Weights of a small mixture-of-experts language model, trained from scratch on English Wikipedia.
Experts: 32 experts in each of 13 layers, 2 picks a token, a sigmoid router.
Below are experts of layer 10 (counted from 0) of a mixture-of-experts language model. Rows are named router (the router's row for the expert), gate (a neuron's input weights, with its number), up (a neuron's input weights, with its number), down (a neuron's output weights, with its number) and show model dimensions 128-255. Each number is 500 + 40 x the weight over its row's rms, rounded and kept within 0 to 999. Numbers have three digits each.
After each expert's rows: a language model's description of what the expert responds to. This comes from a sample of Wikipedia text that the model never trained on.

# expert 4
router:463473556547435449491455462516589505496516416523558502467450521542546440535501534479527535549494543468444491498459464529463561529501497496476474499547459515568492501418519497456568485465579517520549487523548502559485467460480508532551524492461513523434443460523522464525516530438508546489492479476499522554446530472475523467487461539531519511527444543506533546478488540539506536489439
gate0:498505457568534550519451433550488427495525565520464515502511492503530508487492495495495445461477488504485500495532466510471554436491486525505608502583459623554537478486417414485565505553558527461510556574508529562508485487456550504457509486504472527533536424536500490539440554507521467478501500550476518480444515416535495473455505456480539542511477536458484488486530539416506475471508
up0:509502523518534498492505439542447510428458484499432532493481546464477474504420480533533502470529509533488509521506455504441496469542467495525482484575506566447526486453439473520545497530524581428509533520472513573520544535495531471479525507493479570471533453489482538495459487486510431515509533554449498418413504454523445530479542436456536586527520485478432461415546525418542457452447
down0:443547454503422495470518515446515499522532473431489427537572450396455475413465473563497473490465479504443424466546476473495508492436487473502517545475488585498491483532465510600499466526395515536502488458507516560539564467462487497496501590489460491541529548459456494566455476546457511471454455553494433513508511489533404469532525495513498479490517532516561536496520479546516458486529
What it handles: Word-initial verb pieces. First pieces of split words, mostly verbs after to, and or a sentence start, such as qu-itting, ac-company, ob-serve, encour-, inv-, and sentence-opening However.

# expert 23
router:525464489514448469457504473448547476550491451498530436535453575551542433507504499441510469526489510531489504606439508456422494469555516471458494480548436541552502499485486450496549509470546545474500503571532509519505440468543439501545467458531595488513453566587509489506520443494510522525457446486531496541408534460506491527501504512498529489561445518512528512479477520513469519539501
gate0:463474469488421440479492519423478497572527443486511472530524428483476488545474438489509518464502457519494499520584505483466505493479451500456540550457500466455524476544526563511509538431466503520421480518595540555460554477571508521471521465545459494537456531423559405507521473516546542491472529504468484574505593529506518477508477458485539471485466461534487442531497503489491460527478
up0:466473516479521513502454569476522485513478537549540546514472531498499456526555491491506490502558469487529464478494560499451523441450485501498496578418529525459554540556481410467518523444475499468501456492483526474500413506548473528475470535491482569423421468457570476418436563507510490436519599498483526539463514516477514490554487491571464504447571550561505488539500533535447511522583
down0:504502494508511480483577483466479520487534510462509487483464497377397541485519459482492567487568548514491508494528455466534515488535465481492492442523456534516480448516458546508475485457432537487517566518527435554545514474473490509532507535476483463463447440505475494529566522551557528453503467497426536437526465424611513483489513540506448525505466435488545518495484516481474548470429
What it handles: Clause-linking words. Conjunctions, prepositions and commas linking clauses in prose, such as after, before, when, because, However, According, and paragraph breaks.

# expert 6
router:532504509538484440556455485434471462496485479514556458468489523572515404553529462474582502519498520496550524527502517490510532537489517414514465415537429516544558488469443483496524546481550472438530486531530520491476465441510461580521476497435495498516513478515517481471491422443555467533453445488523476590522573510515509475516510478519554442507464557473493533474462521534449482518449
gate0:543480484445489537493582561511495533494536473553475497507466508488470506522518541489535453536532474565516502565416458449458488543488528478425540463475506439552554564488446490495513532460462501517422512563500444522503475500508505553524480530535539530558453487557492491447496519474469486544529539497426474455543489496528544476476529488449477513538553487560473543515531504476506549508432
up0:547492529513505564488504552453462532484507516456464540542481476502436516514509479507502430541526507452485487457518426458525520490474512488471527551513540451521561538529446482477475523538483455588508494425524513552500519463559385556510490554480513499531516459466535514467550520519474483504477521461475519374523513501461452485511500521521410482508521529470528472639532546506457613507466
down0:451468425561497489557480485514501485518482483480623474472466555491517450480489521520564479491549432463432543517501469435508584524456500484460505434516502491519546494494449504617491487456498495509490549567501549413516449522419460507507517445462463505468521487531503513573511443459501531437538522494469466566483553526528542521497472557546539486513498532475589457436460461565485496544547
What it handles: Names of organizations and events. Words inside multiword proper names of leagues, championships and institutions, mostly sports: Major League, World Cup, Rowing Championships, men's.

# expert 14
router:470444507502503473544529464450475440528518455468539473482511531622493458528534546456566481515443499512526569549484512486422497530490533459478434481544485506556541542535535448421570512451522503453526499488527496497459520454502532510543481495464521541553498408521514482534511453459526542517510442451489480579477520482533592499517559502498501489498497479478525494407490551479482502533445
gate0:519429528445480519454487471494495472525513494451443546472526542510533487532645443424437475484488530461496540505431536505432481503506476499507478457518428535467453594477477485422569478509602479497495505468489456507502481449569570516554574408470506545509493576489484503549529495470514533538460455522473511511441505431512516467549506458509516532492496495497425534436449518453477589526505
up0:533487445593584442585471536463547523484461572547584475522431532519417467505408533551537473529500455494476500565521450488582551507518508512452555507540541501513492458482537520521445529483398511489518457538521545452495433497439438491510433569445570505497457447587503419434512507476483456490509531459509470507478513587490463593493502535486468532538512541520549434559574477522525459478493
down0:496463540504428430535500497439541450549515504525563533491460516524525446567499448510533491508458486488429504449423503488523538576539520503499529491507526506549469474414485493431490500463458500522554519509487535527528503494497558547550556480458514471462523463524511456525521428457478493456515438566531482497474521488500488493580480492507555554522484503500538525562459486523477516499478
What it handles: Name-final word pieces. Last piece of proper names and surnames (ov, ton, ley, ina, oto), plus list-item dashes opening infobox fields like District or Release.

# expert 3
router:488436481525461453526430470437512543505498492590507471479408559647562459557520507475536470569479503489538517567525572480521518522504527431529510466528444529504537513447480507484512457513537491461516476541522536452435419422466484525525549547453588514461445464532510512542530504482541475546485520530530425505532505430466522478522542509505492490590439585505472520407462607524478491545437
gate0:428493509487417424555515449454529468513482539500484528503461491536517508481558451460530485547469484481568521520483567454525497526491547478499497496464492467514453419446505485508476437475546458447450490538516506552527521429491411492550504507543516560493513481449507463476483563448532543504514472488549470502587484493481502498612554463476483449539554615494453499486411549561500553474506
up0:506408443495516431527529502524536505452489477506524481430449507488528604516485534507507529472479507507449503453485537481490520515559526551527493523443609512479540449550551513503484508557507474461575500488586557517553439551547541505470425502439496494456508489518480514471556460567567526470476481477482509515544501517412486494450493502466556548559454544462456479461592556512500488505455
down0:548426447463485459511421468505551493517535462579510468503523534500485451482549527451399516471450497524585513556504503556442467503482530478565544491442524425459473507483463524502448531532465473474449421519512528514503522431513454473462520543487492498489488477446508483557498502526554472568538445478583499478506479521534477535516446468460602524434593469561502469513420446472482527493492
What it handles: Mid-word common-noun pieces. Early or middle pieces of ordinary English nouns split into subwords, such as le-op-ard, her-p-es, l-um-ber, sum-mit.

# expert 18
router:418463492539454488504481481482510446451506471526531480452427479654502532537516585476513484533514462488504511534465442472495531502522536462495529464521401506478532425514439530466515550469549449476527445543546484530478473500443461580509544437483458489458479448573541557512507489488554484501479511521575469507518520443498496467518522530557531422542474548490517529466509527543511595473452
gate0:506540552477426573420471506429493538498430495538499508498415497482485521546484527539510535483535462568482472500549512602577498506555599560513439530464561450423571543488494529524527469561447480495492526543455544504461575519492486518532456460524519512477528512511493498553476531518503474509502533485537514429501462560514531495526466490459488483499494484555467549481484452480489524550619
up0:546503417525432447447518534518430514528451536500477486498498482491493480441537486541503532469579474489521576527559467505506479430494421494552514530512534547499496451531497496488569480465511544532510486489456428533450529460478426503502484475522544412519449496519472506531494553506556506450421567549540478457582435501463490517539494523394446471495498470477507476510469527440511492619398
down0:470521448527486567496520495480502437450438422506558571456475620496492452569536442470550482587502457490430523463502540419542494451469469461478436522535489487527606578394431476520560474539479483514515539494506453497480470492469523507503480485514509538414532482532491537554546459521470511484455459458481536541447499493502496459529500505460570505539464417483502540557506546416474490526437
What it handles: Word endings and coordinates. Final word pieces such as plural or suffix endings (-s, -ations, -ers) and digit pairs in coordinates and year ranges: 26°52′48″, 2003–04.

# expert 8
router:513459527519434454541449466483456434512581504470565503518495553594530487535544532500513471515465493492508503572431463470535585503532517456465490411513456526510508494494438485465547536483618495511592473492594470473490479441535546552514505465523546514500466455578545498538511489460523483455466453507528506569534533440589535511477515526504447519459470527475480499409479552503478488580463
gate0:547477536498461478526513463525525501508513516504531490517507509512528525502483567557509516517479429375456448473420434501479540494477568500439438514507507455516491449432528469609502471486525498498449482541593518559568474477494509528501548373462514526467497557542542487559518559498466585442586511480527549451529487490441460495454538472441514495462501464445563503524457522566481516439473
up0:497541493583531496483531460587523476437504550505524580502552482469520476470468536523538466505498444462575486514482443417535486530503501491542480434539509584496498493523533495581465505512528581495516448568516499471519505512576501514502388419483551516506508465530514494496509498520525540529470483452495506584456492513474557480492512517483520519487468492412471573478552444506465521534508
down0:528445534461537558507511443491544474525467513447449502583508515594538440498529443533520512466521469547459557482516570499530531512392443501487459566494516526485486488530453550508567480555528547533513450473440444544512505505482537488505518440466544496525482525521466512561544437485517555429576537530550579478487535561450433554433470447454550501436456439525524563534445494440504554448451
What it handles: Song and episode titles. Words inside quoted titles of songs, episodes and albums, especially pronouns and short words like My, You, We, Show, Is.

# expert 20
router:480512472532502489510505443525485488497499420544502512409441565508490477531549586459516487547476482526490542508458502490509485532547512474488498488482486507531553476456430559470456498479536527436486454523526524504477415444511463445539561516487529543484533477569515473476532419435500537484444489532509454565497513453531544461495502601512516477513527550486513507491448539587472536542497
gate0:478509507533425523484471471517508552477546540534538565538530557489439558463545497511475459581488518449450559467541467507484504497413557468518455549562485516481466524522533516481450469468446441431548499555447491505460486514505480461547503559570541471471511480483476512455410512520480504509501512437546494501479551499515445415547519512475443531548541516493532518468488499505457552482509
up0:551446543540450544475499522504518519480454542507547479510492453514531546533520492512464514468514526423532516433548453493513498478513478441493500441506521502435475542507447478543485459483532516535498474497497526455505526467520500575540489499505503463446458486518459553508505467508537547442458548392544521440536461445523434483453500485516453404556519530503469406476499490437465516490447
down0:499557503467540464528528430389474514463496472498443495471513565744495470475486463510458500536544461547484497511493519538551544524478558465448474575499486486590529554489501494476515492493472512518489561514501483509496575530443539473492521486536501497471507504439528490428464552483548510472506484495468522508456560552531453473536497478485495504500484472494484485522455523461477489512471
What it handles: Sentence-ending periods. Periods ending prose sentences before the next sentence starts, also paragraph breaks and compass words like north, east.

# expert 12
router:484464448576479444559513418559506468511490471487480514479473535508496464542523508476479531542446467474476567571436545510500504497507504475416457480485436564512536545475485476493521586449539543453526466545527510510495467505547446523539516485451558564478451477505478546497586431430506516482482481536509486554445478481586544426532485451521443534439479501482543525507453445510555550576480
gate0:486452480468411481471431551548461504471489519492436430478463511459516458558575553433432517537448474503460431579507530517480426564445462481464510550507495488541429568495503434514565549497444506433430469518473429463525460465560465531469434530545451529530480482492608514496487459575463453511495426531449413458527497463472481487506473455508482534453452502514450504497515465546498530507470
up0:510466472512519569581540491484576449519477522425519503512478443525472483497444439538496497502515548495474531446486507423535495447489512531481485558501500475561476503515473523463524477481499534572527529502469470568516509554535458435523492382487508477476513542478488464527525578432546575523476476495510543474556554473481591533497492502474508485484570448426512573551504499412483504491515
down0:498534486576471485538513538489506485485543518456492419492427543625500531538511529481506461549557513509545480585513559477460538467478427524555554487536486511489422443412503463505482553519493526446419440447534455470510563525496531461477504548420540522482517494586508459461510501543453458475565500525452515526512414544488562487531531568504459447504464481532530467501549545523455513550480
What it handles: Determiners and conjunctions. Function words opening a noun phrase in running prose, chiefly the, and, his, their, various, usually right after a preposition.

# expert 11
router:474495491496440466597522516520491457538546551518569442488494534572526484537542477459525476509408482474510546574468464576484537506552514503440482410527463567511525550519491519514480513448468548493512441524511503530479511435506472524552506488464507518511450489524488468532546504459533511455485435421554441528456514456454483478508471582494528460507487552498449511483406479513522500490481
gate0:557508436438469502536505512516437505481458523492526504558458523525502520573444524525472476482560526485561550520536571522508543487470587506517423457456491516447484487482519564446472500367496479516461532550504538564470564526475436515463390548547520458515555490450506519560494507525465463497462479494539512511524567458457463476499554478507566445517516532499492558482504446456501547549446
up0:475549476493467533512556538516412456438515502502524483447504452432501507440505465545559522518489476487480462531497470481524524422458493421479470577511494541524438470494488568479472442492469521482552540553526564423482584491518532457552422496489474525466553417423419514479545492448553476510532416545508511457544462425567437482536504531465541486450513571540531440494553454493465515515429
down0:515527490414424483494518487471501498467516496465539464520490476590531560475545490505451516513474470610494571539505582507502489551573533535580504440525473494544543525563554490534477481456470471545497496549481561472508503520508481480504447546535431537459527538506548389506514533494588506509525522559521515552515491468525463490542556554463414555527567539486458484507571538498408464487477
What it handles: Table and infobox headers. Structural tokens in infoboxes and tables: opening parentheses, pipes, separator rows, and labels like Preceded by, See also, Born, Votes.

# expert 1
router:494464458533459491389476461502536482509502437558498586501448532482543461485565513496525486529469482487499543568477483471494521536475558537451450455539357530519507523484461469450490505468542567464565496499563513509494476503539488518504531542424526517530493540550536493506517506521523519497445372448493529535486539508543529531525546443563527544510472562441468524411388482486474599490471
gate0:429383479502465523480461579442457422478504566526534523503454518514556460476566460496448460545442481532524565570490427462510546473589510569502490549473562471504435537503484509517526475588475454520510487452435507502509471563509550499507522482419519501576506447462505429518496535521539515535439514532566547532487576519514510528481482568486432552553514577507460501549449533412529559524518
up0:476426417499461461529461491478435436517440551504535468557495559488475432508549509522485468536498456492475524555483472514513543444606561537445492536480524461514518500505513484473513529500539474477502523512547491512530447525456553555470590506488575595527484459525492517477500519507461501543458570558493482467497515537483497552447508494410448549458519522471480506540541533536631527581507
down0:465524427488536484459488519546483463529534414450449558505499541302523518563459485580532582530479480509496541483494513539506496566533541476513483467534482472497555472579508507494578510467478534569466460528449539513517465547496498466511477492474528523556528512497509461530519510582505426532509470508590531544402504481552523492518534523464502421466443528547520494512409538465524474438459
What it handles: List and clause separators. Commas, semicolons, dashes and conjunctions like and, or, including, especially, which join list items or clauses, e.g. "), " or ", and".

# expert 31
router:485492478530493436499475505412494430503505479512542492483451536714500505534559486452524472532394532493493471560532523530559553496485539476546498454546454518515542486501518483477542532491556486460540467518560522481511433465502510555592496524512512479464486494515569497480514460459496489491489465492537504509491566483468527537521499488515524468495468546469501489431476461539449492486465
gate0:485530516499491532525548531478461436531480531529516504524442531546446539466486495449546586504462497535573550551388537487501524549505524494465503519570501524486535521496487489486558529456454503472556429487516435517462509462513522562510461452493495543522528457501516456532508489462461481466481450465533480485528505529483512508506461514516510477560522535525545497508513527453489529483433
up0:486476504477391484466459435534526509489545439475525509479545525516582423575581464458513491514523504449515532467474469517493511485519531496533467492497469495466445499471470489526491483456541499487469544503474596514482495482529476501519458507472552482449495505562498510538546463518519527530501484559510550558432548478495452480510510534537513505518480507448455513502505533494564512529510
down0:466580469517405517421567482550469435509495553467509517512440501443500504488544519514498558577496518515489559483549471435507475575454481527481461454488571501428522511446532453473528499523458514409485472546529514465455388485512439516523431529489398563449547453555520500510500475475562532480496469439533518518449485423437513454512533474450483520441499481487481526493499463441449511501536
What it handles: Mid-name capital pieces. Capital letters or short pieces continuing proper names, call signs and abbreviations, such as Rick W-are, Renzo Gr-acie, WK-DE, Jr, Stadium.

# expert 2
router:565490494466454493537481493423563474504521502536502536466467521725552465476511516395516445509459467511478568540433537496415490521529568499401475438497483544443486577454504517500578528465564480468535529549516481531511504530502509540511534503471503457507433448524504481487547473511483471501507425480555482568511489531545567481567537438528517509571476484451498469446482527535489471496495
gate0:584508456389495489472510550538522493561525539475551489486487424514532502491523492569544522471498530444490487495516535536478511495573489513512569494507568487446487467473508487546484418542508510582602465543501529484477504502542496479544498508497460474487478541525452557515509488515494500540542469440501536457496446567466511461476513421500511529510471505580486475486425518469531501530548
up0:513556473484547491520420471500566476405571521501455469470427539493491394428487541514453557532517455519462525484423526500460548599463505535515456547530526519499475534452476501518547447451542533507443467482495513521454536506496430528517515463496452474524466562498475498511504523566493563548516433450523561525518503545449472480507520463521413481579503565511487504465481593483536512497528
down0:514469546486461515510535527554524477516521415554481522553528467400505447536527477493481468496519524468536444515470393475573466466474533546492468523472481546526499440492442493489462513577497504492479479441525467593540467434541458494475559511500485510572501483508479622510512557570500454474474548506470537557523532533455499505509541479535489451492443477529510510460556586523467488548506
What it handles: Mid-word suffix pieces. Word-internal or final pieces of longer words, often Latin taxon names and suffixes, such as idae, osaur, ation, ville, ing.

# expert 24
router:506483491500523474586470460462542475524501515469519485479462529590547497514511515451552515562515504541510569527508468486497518513539489544495512454522436545512485555485515463467474531495525530471470476536540533537498486454525471557565509487445511557479427501533531470577530508501505490443507469436536460543450521544427499533501481512560521504549450575478534534531479529543462574487463
gate0:438568566442472555501495495494484436518489491486582537539498459532569520516467515572407557459475533500529603459489513528492476532498554458517460481497509485495469443449483435502539490503526456473516534498535549482488481470477503491484522558541453513504458569596569478493471541495404534437511469434520463441487468461585480511445498517484506484521532499472443526523485527497457555439472
up0:556420467527490432521488517489525502493571504516440462475456526503479460568496415477599362552493486462487464544480541503530567522482379518450525526525486578527493524509562555517451442435507537543532470537456467488485467523497548486510482473504566454492537470469461577503559442482496480586451502508479499544466566479478493488548504494497523521501469509560530449407473437525478432577486
down0:552512523509529502514521482523509464464490528547455483514505515568519502517536531488478452528526469509465525497542458537532438522474481518467511422486439471479520536477527526471472518364502498588519418498449452527511493577572554477465470484525575478433460448564527474507513561474552501443517500442557544521470522568514539466461475507418550511557487500507497429552547420508474554423507
What it handles: Roles and occupations. Role and job nouns with their modifiers in biographical descriptions after a or as: American politician, associate professor, member of, footballer.

# expert 30
router:473530461501480499514464450476566503555565477517559529531455490534513474541550522499515575508543489484494445608410506495404498494501508561475531430553445573459522561509509440496512553490486524499541528578567522541429502435522505522570557508479562549405431517512528524493542546473509549512509493498475518542507520492470519485560482531531506453507490506444497481495515546525503502496518
gate0:441519549549498514481538512504586507519500517523506430501515575525495470582493502450477504559408474504497492460501493544472513412528543494498597442462524466468509540483440539526483507486539529498522373447553450496475481489500536455543559530532512471454472528489565485491466491442476507491416503428542537560479434521538553458454564518472486512564432518460491504506438485478566524488454
up0:517482541486486491493487489461600501532469518450489475557559490464421388563483480487465475565491502560520469464441517562461546550503549585487537511478527450513494511507408508508494511502532512483477362444526411452512498486570524496567524491495524473445468462525529492481455494437483461532565477517504503504541477567421519512469611549479423488496516526501518521516448517446510537562492
down0:448461540506563525521564544448517531507566522438537479507506473376459452507499450508512590483412537518528537530554428543485496492526522509496511540490459485453544445443487536498435496546486504528485513560517490451468502549509524493509511518496457482542568502360464512532530523495485496501506544438501474558511441466451474480497507522529548444434459452496548551460507421536478461469506
What it handles: Section headings and periods. Wikipedia heading markers == and ===, sentence-final periods, and decade prefixes of years such as 201, 200 in dates.

# expert 5
router:502472499540482445593415431522544504514487453553598492497437520569540473478494531497518542542448474504427557521442473539536558530514548467459490414560512576485547507455440505500485538491480533504535479548438517542477506440511499531513536472512580507517477536570517447524541449438489450517540475461543448634481489497513523459478510471557544465455485531508555499503468484507513568508480
gate0:484496483563517486489465521499418502527481490482503480442473489534569505466525489506552483490484543491525538499500498407472517487613511551509476517542522507466502530519412451508487544486493484484515493564557549537544487508500488511478544590453473552453516517521514524523513438405532516564523439520493417557436460476496467448525527547527519471583477544542522497511442465473478545450520
up0:487547490485450513399474450485546453499565542480466511575429538479498550542519538504441497497432523507467508488512479548454450502446488460488576506489494524493435505457549533491546449444529520506474519455534510508467527487498517532538480410517538457486507486466470455499539502539460488546469512506557531459481521497529618540540475459458466523526513381448487463429507531435547482529511
down0:456538543478540522489480473524487473502494522502519460484486527532490479553479539523490559557490529492497493542544435456435431479530487421472513500537505517571488518512502526475528553519543468546508515497536408500497497410552488577536454477523548481459506491480476537474556501491450513500453539501508437513542508430533510482499475503477561454460486516504488478477497522517521525556556
What it handles: Table cell numbers. Cells in pipe-delimited tables, mostly numbers, plus line breaks and header words like Pos, MF, Turnout, Total votes, September.

# expert 26
router:514449447486506443479465450464531523545495479531520554530462519673486456517536501469488494549440493534446467548467495478488576501555566511490475476578512515559445515483488482427548536476609488421516467495550473493516470465523549545530467512545536494484426457564553466530538439419543454505521459470474438497460504505499546508536499476518513487518474508447516475446462511515506544554453
gate0:457563505482488547455552507394482530449420539482530530468575465485479508414450529553454559442458501502429491468457542494513488468445520553536543551540500516554496501447546430439485522516550564513506530499453467502475519533482479528450530576485485580554487443479471410498518547503575490554497495486573462473438465526442490543451475411494477478475491502517451503552525487503442447471545
up0:527516453471575465499480516499452495535518436487423505475519449479508445497603541495524516479579529488492480541528506543483452481548502583491412497480514422492423588488523540436526500546435470566492485477487481520506481458519520515540441524472507409506513525503450484540436502467467486428483582527490555517531559531560490521531566501508576494487483541503536479471482483504463579504443
down0:484437479538495481518497527488497492496455524474493506462463499518534457529422473531561529477455556427427465516507482390495499549553480491465460484467409547528485521549473538450501481522541627501511476547511478468554524479483507522432487484470509457492454549576514550537516555570512572493451448473468465424487559438587526508512455500505511502572517475524483446463438493501550483476520
What it handles: Name-initial pieces. First names and opening pieces of proper names and taxon names, such as David, John, Dr in Drilliidae, Ron in Ronny.

# expert 0
router:466503500574554443594512473425509499576499435498547459473459541604530460519541513481590492488494513509462510568418463495528560524537523510435484433523478555520593563447505475497496520536596550534536481488489460504473489465551498499501497483462559530506411467555479486522498460432515540520488493498520448554443515474504514496485503522495522457516511548519499490437495494545491501436460
gate0:508462480461510413556500492423550500485473528402509476452471530507512495445495413466502554456516540478550441446487511468568489498443445514517482556488528528533479560519494466525510487488505505522509525518484506544515497495468504495517481498546513531420477562487460586437461543470547516476523544500471549484562488534457533417545531484495423493516572511484501505469444513507506470509507
up0:522463513511545550545520567541556501517462476507487552486496519525521579460529497437488535436465512464478466492417501480510513440482453553503447536472453483491432550468510488454525435503483548490476531572510469473460540505525516540492522504628500491439467472521451514491467522515574472441522559560494538560491522471510476531466515402502453450458525498558475462440476504494515513572567
down0:458457542567511505475418547521604465514493542520626436539474478540482501399468397519512584440552437515451413503456438506568476500511501476536449500526461437530499540480536506534564463513569478482540535500563514536512474499498501466504576513506394483494434526466505482427514518534462518499488514501498433568487570524507452465498462505468488471555452484485472409464497480571512508502452
What it handles: Table cell values. Numbers, signs and short words inside pipe-delimited table cells, such as league standings, vote tallies and gene tables: +3, 7, Votes.

# expert 10
router:496437461552490464591516432433451420520523487546529478490436557625522469501552473503494516520397485487560517537527524490487517518461553469468455473523408531554496519477493456471582529440543470464542450494546519486486494496517473514581455515455553533482475461475504476520508440461496476570416442489579477598485559443513567475507510506457510522534486523452527479467428566502457490539461
gate0:511502468460471472541444429421505434438506522495524498521510464502477468509485494524452487466509553420425434463444463526512438478483474524459482577543560542508482534503546520503565529468510461531537506547508567531546495529558531470529438545582483463546502462496542567461474501506546464484482446499485451498494525481542502549483469463466482513485484504481537453528517522482535492555467
up0:543528499496466520498481437429449482537449449488552443514518473485514536501537419513523440540494527534502523498405540464495505545489500594493495490469520461428436448495439455499479568501571505415519455462502498451587497498531499491473447547518474504454453432549540544481541471455417550468550468521394464446530522481522527496537505560434450548468512508577531515447496445491441490518465
down0:383496484527503440500498633504485478472534517513467515431498515479428525571463481496494434462426539526468479461519456501530520440587487489647441540502503535474546461586472485520443443499473538473544565549506592512511627515477483456511482514471437498494532493467516479529466498516521475476453504520509508526477513542512544462464467514449458457497539520487505540412459485504409465516458
What it handles: Names and adjectives before nouns. Determiners and modifiers opening a noun phrase, especially the, nationality and place adjectives, and parts of names: Spanish, Catholic, County, Liverpool Canal.

# expert 25
router:516510461539456426522473420488502488492512436517565524499471508555485408529563492437548496558510563446530559558497482433450547529542545558430495503573470550508485488480461421459516533422508555488574500547475462511475480429496490569526518470562557516488465496563490516453481475456517536441421432536441471534453560469519503456471469541559545430435489559484523527500495527460499517493563
gate0:466526438458514522501503494506472485476426491458542437493497508529560460478585460489514472462513505422410493578578450562526490453515562464552521492537494506526506497517532512453445536572537522462520579568518484520533512495486554547454519545545509507495466554526379463494556522483443482588528486430466515475531473479524442450437457502576497446513426505420457545486500437525641486462467
up0:580440484501450505483495514548475531509482518494489496563505531512505478530557484496481504498484489555544480521442544482575436533556499448477481420446489590480488555451506487526559459441521567522468464473508554466568449492544561505509453434534523495465506512575457453504526491588526435496497474521523469447535439535555519527492464504455528473563477438509471478493481542447527458513461
down0:465527542465531417556554534460513470532487458536508427559523531568553553484485543552513443582477503529477477524545509488486479580512527527500559505444506484552489463439526532482406511466501474499490528507479538448440556499474460514455520510543523566516456504553623546595519483552476477480434484484527543477522578487497486469525504545586476479487541442550500577595532579559479505426460
What it handles: Clause and sentence boundaries. Sentence-ending periods, quotation marks, relative and subordinating words like who, which, when, because, plus heading == marks and counts like one, 26.

# expert 17
router:487501535461437453509467483489537492541530493526548488497465551577517430508554463449524486567467503477513458539438463540509537499509533441401508481545482432478546489455543486445445496476572524445498470494562515489512457496515440572496495521482553508506450513532491490531543434501525492537519508502584516532410504461511556474515471560574526437543469520461507519461479495529512493510468
gate0:513466464483542525512506460447486507565507512552552481535423385480498508449503543464497497460517467533470506509449553482464541589496536536491490501501496460497525553485493473510486525457514487556550570468556529507506405454546509513507530525524503502450430479514477491517525474478453504496491488516470512460481541503477542539556442523501493503507517404558493521411501499456499505509512
up0:566498471528522471506532531503504538525484487492565481522560481498516510410526519475430482472501475418506503512477533494461465571472552529451501464544444485489545427409562518468480491420480464510548554425605504484512466520518536574525483547541532468436510529488484517463484502487514545515587491446501521463470545483484434499573461434496458457569493464522511466465570502471478519501554
down0:523532456566533543451539505479587560442494470492521535511518566471504462472544478487558553488520536520485462470562551565494534511439514457520452556519498556522436496523481522498511531489555483478497488512527512576462430514484476515428547445567516428462484517487498512505448488568552437565519542545566552522512512528486516564484448512546446538470460471525480470534545538481531494526449
What it handles: Dates and years. Month names and year digits in dates, such as October 2, 1864, with en dashes in date ranges like 1844 – 1918.

# expert 15
router:512523528582512448406489459465478491536496443543537510481483487501534458523582492470558520556481521435520519542491464490507549544518507533455499438484422558534458503454481496533535490493539520444554457513579455493456440501545506551523551436442587527425490515567482446545556460474480520523468472497511447541444496458463490462562485533530557520488477536490459500474519501508473537494411
gate0:430568498493496462527574536424482526451508513495469497528500464526543489454501582564498465457566557522494476510476503507418495498481440527523461540460472512450459548501540503479464486484514454526552540447406516494519487473501641475475498497480486561506484491513522457517531476522459582536543494524485431534470468441539465463471499546521466441613524450531484420454520446526489421494433
up0:560543610540511455514450505546483432519479472523532478461465500485492546493540459468479439463474509462534540487497486431445467477424538421509540434465514476530444483422394557528478499433514510462453469499538446408459515503500469514497524487473538450508464457537456569478512494458437498472510561469493529417550487480539569511535521605541531560462526547428481510513492513568516481471584
down0:499431456513580460484502480533495514439468505449530465566518439649528443554525488521475453541489441503541533421487538547486498535530482511517502498495576500504488483504556475488469501451471479509453456497562496474515533477493595503529469569478443495502491472432461448522517500493511516508515497470498525500445456568444465497534470489486480513532475460450420559561490504523495516548449
What it handles: Table cell separators. Pipes, opening parentheses, semicolons and colons that separate fields in tables and lists, such as | between columns and ( before scores.

# expert 22
router:527483507531523475394457485439521485488513442527538406506515515547504484462529462494505516546441508500472543534475497496467548509559550455448510468523452528552540566516507456464525511468557483485545485546557509506496430507451506526510494515477543481518502534554510441504537471443512522534494501443506508517452531504555466508503511562485551492546492539475467526490456522518477481521420
gate0:489532508526458564437481458539532509444491480443483468499561510452485504455519472551464528534529501496466584474489477581508529531462548434499486538566541538536512487541528533544517530510450477469555558547496400484432464474480405609488460456410504423522515564448494520453490513432464435483488485466525453522508520582492517461465524515526507477476496525507529488569513529558497506493474
up0:538527481508589484512509478433505526492489520444537511536459481530415473531520520474454498479485565392467573494476512464455531411487549561481557535520479469558489493490506528466405544518462547475511555562541482485579459541519480545488502488485556488506535568558471533503514558568488541523522508476449579444453520513486530477422454497507516412475483511466530530495497432446488498531474
down0:511515460525506480463458443528506561539487519439538588469508558549602550435477464467505534431497471576540493545567530518474551449461500422589503475479524530446509504495488480516508486493449494533548464514553522510516489485452471479489530548456487524492510522475535415455588506532561439490445504504447443520537448491477544488561541508536579510552486471521536473512433514464454554506441
What it handles: Prepositions and action verbs. Prepositions like of, to, in, during, against and main verbs after a subject or to, such as serve, achieved, sold, returned.

# expert 21
router:523512495536467455559450455444511439530492491497499544487485508700490493474484506427494455561441478519505515528418519519493459461507578528468472441537446550512476519556518553461549473412563463482508498500541498516509439459495552506550502495475506509465494434559542515498520506474481502495489450524550486564485515492533562533538506478520523465519483471484504498491499569507525470548505
gate0:418475534473502494540435460419582462441481512534433518499485484483447506513488495463409501514482551525578536491464514530526492468485461443495500511467506576560406532525500500450515418587426508585506492498523494585606520607504518495529442500529575560464478538452542531439488548526484469433428537456490520484496451517487435451536455428543488501493498470408503464464429493385479492476396
up0:495429560454531494511461451478564433493561483447423500557511492502499528526545431480458538526585546531452584543471545503455491553487496463404534443503551504478526469455497570450446460486471526516523530468561572465557512558452471502569521508473570497539463577435490474437555558559390535466492490489483525483512442510446467527448532474514530514515509510517555559498472542452555493468397
down0:545468498527433587523463497491530523525518470520543458437498516477508464491522530454408437499500465514591515502506536419561485521452498479552582505571459488527513518477502506524435493456487537478443501520561489526525459498531497496455462473486554470482539566472468428577512471522550500474444458523394420523533487465503557496552446455502537488469548527526571496507528503538546450506534
What it handles: Foreign name fragments. Pieces inside non-English or unusual proper names, places and surnames: Fitz-ger-ald, Fab-rí-cio, Niig-ata, Bulgarian and Czech words.

# expert 9
router:517492477564460437472474465511534408527547474522518538429472519582520449517526498472550533552491556514462494577477511516558594460484568463520477396489514505497582530484476491515536555503551518450489503503535447468507457514492536527571489514480522476484476544583469473524487445474514512525457414525600441634468516455532490481540498631539588461505457509484508485474441485516475507498499
gate0:555493529532537479503495493529507489518491492438419521560514544509456513476532500523494428499516462468505514488505601580535573461439507529517563474536521455488486483438512515480491543487449464494453587533515497472515490466586538465540437495578599466429508521541440579464426454530542497558490513546534470507473509575463538518565556526553491549457486479513527488455447496489474444488506
up0:526485457529473527504461503548465483424537567513527491539439539538517433532525497490503486551444487511446481472504426486509454489543540545461434466460524504538500516596539459549524536489520477451471492502568502497488496444499485559476528517524502541496462465544524504534502494520501481466525464483427455585569512498459487493512510498470562467418540533507460487542533507514557452542508
down0:501505496455475490540500427409558505539416494527473479469574421438514578535464531532524455463526568532427557506470422453544485451476535508516578548579472543524518447499484571485549502566522488513492564433488535482505559557504473497503442499509472483467508579505553587452485507485557527600513507488515545411485383482523474473501476390477489578479497522487495513511509489511534438444558
What it handles: Number punctuation and units. Punctuation and symbols inside or next to numbers, such as decimal points, thousands commas, score dashes and currency signs: $4.98M, 5,750, 1–0.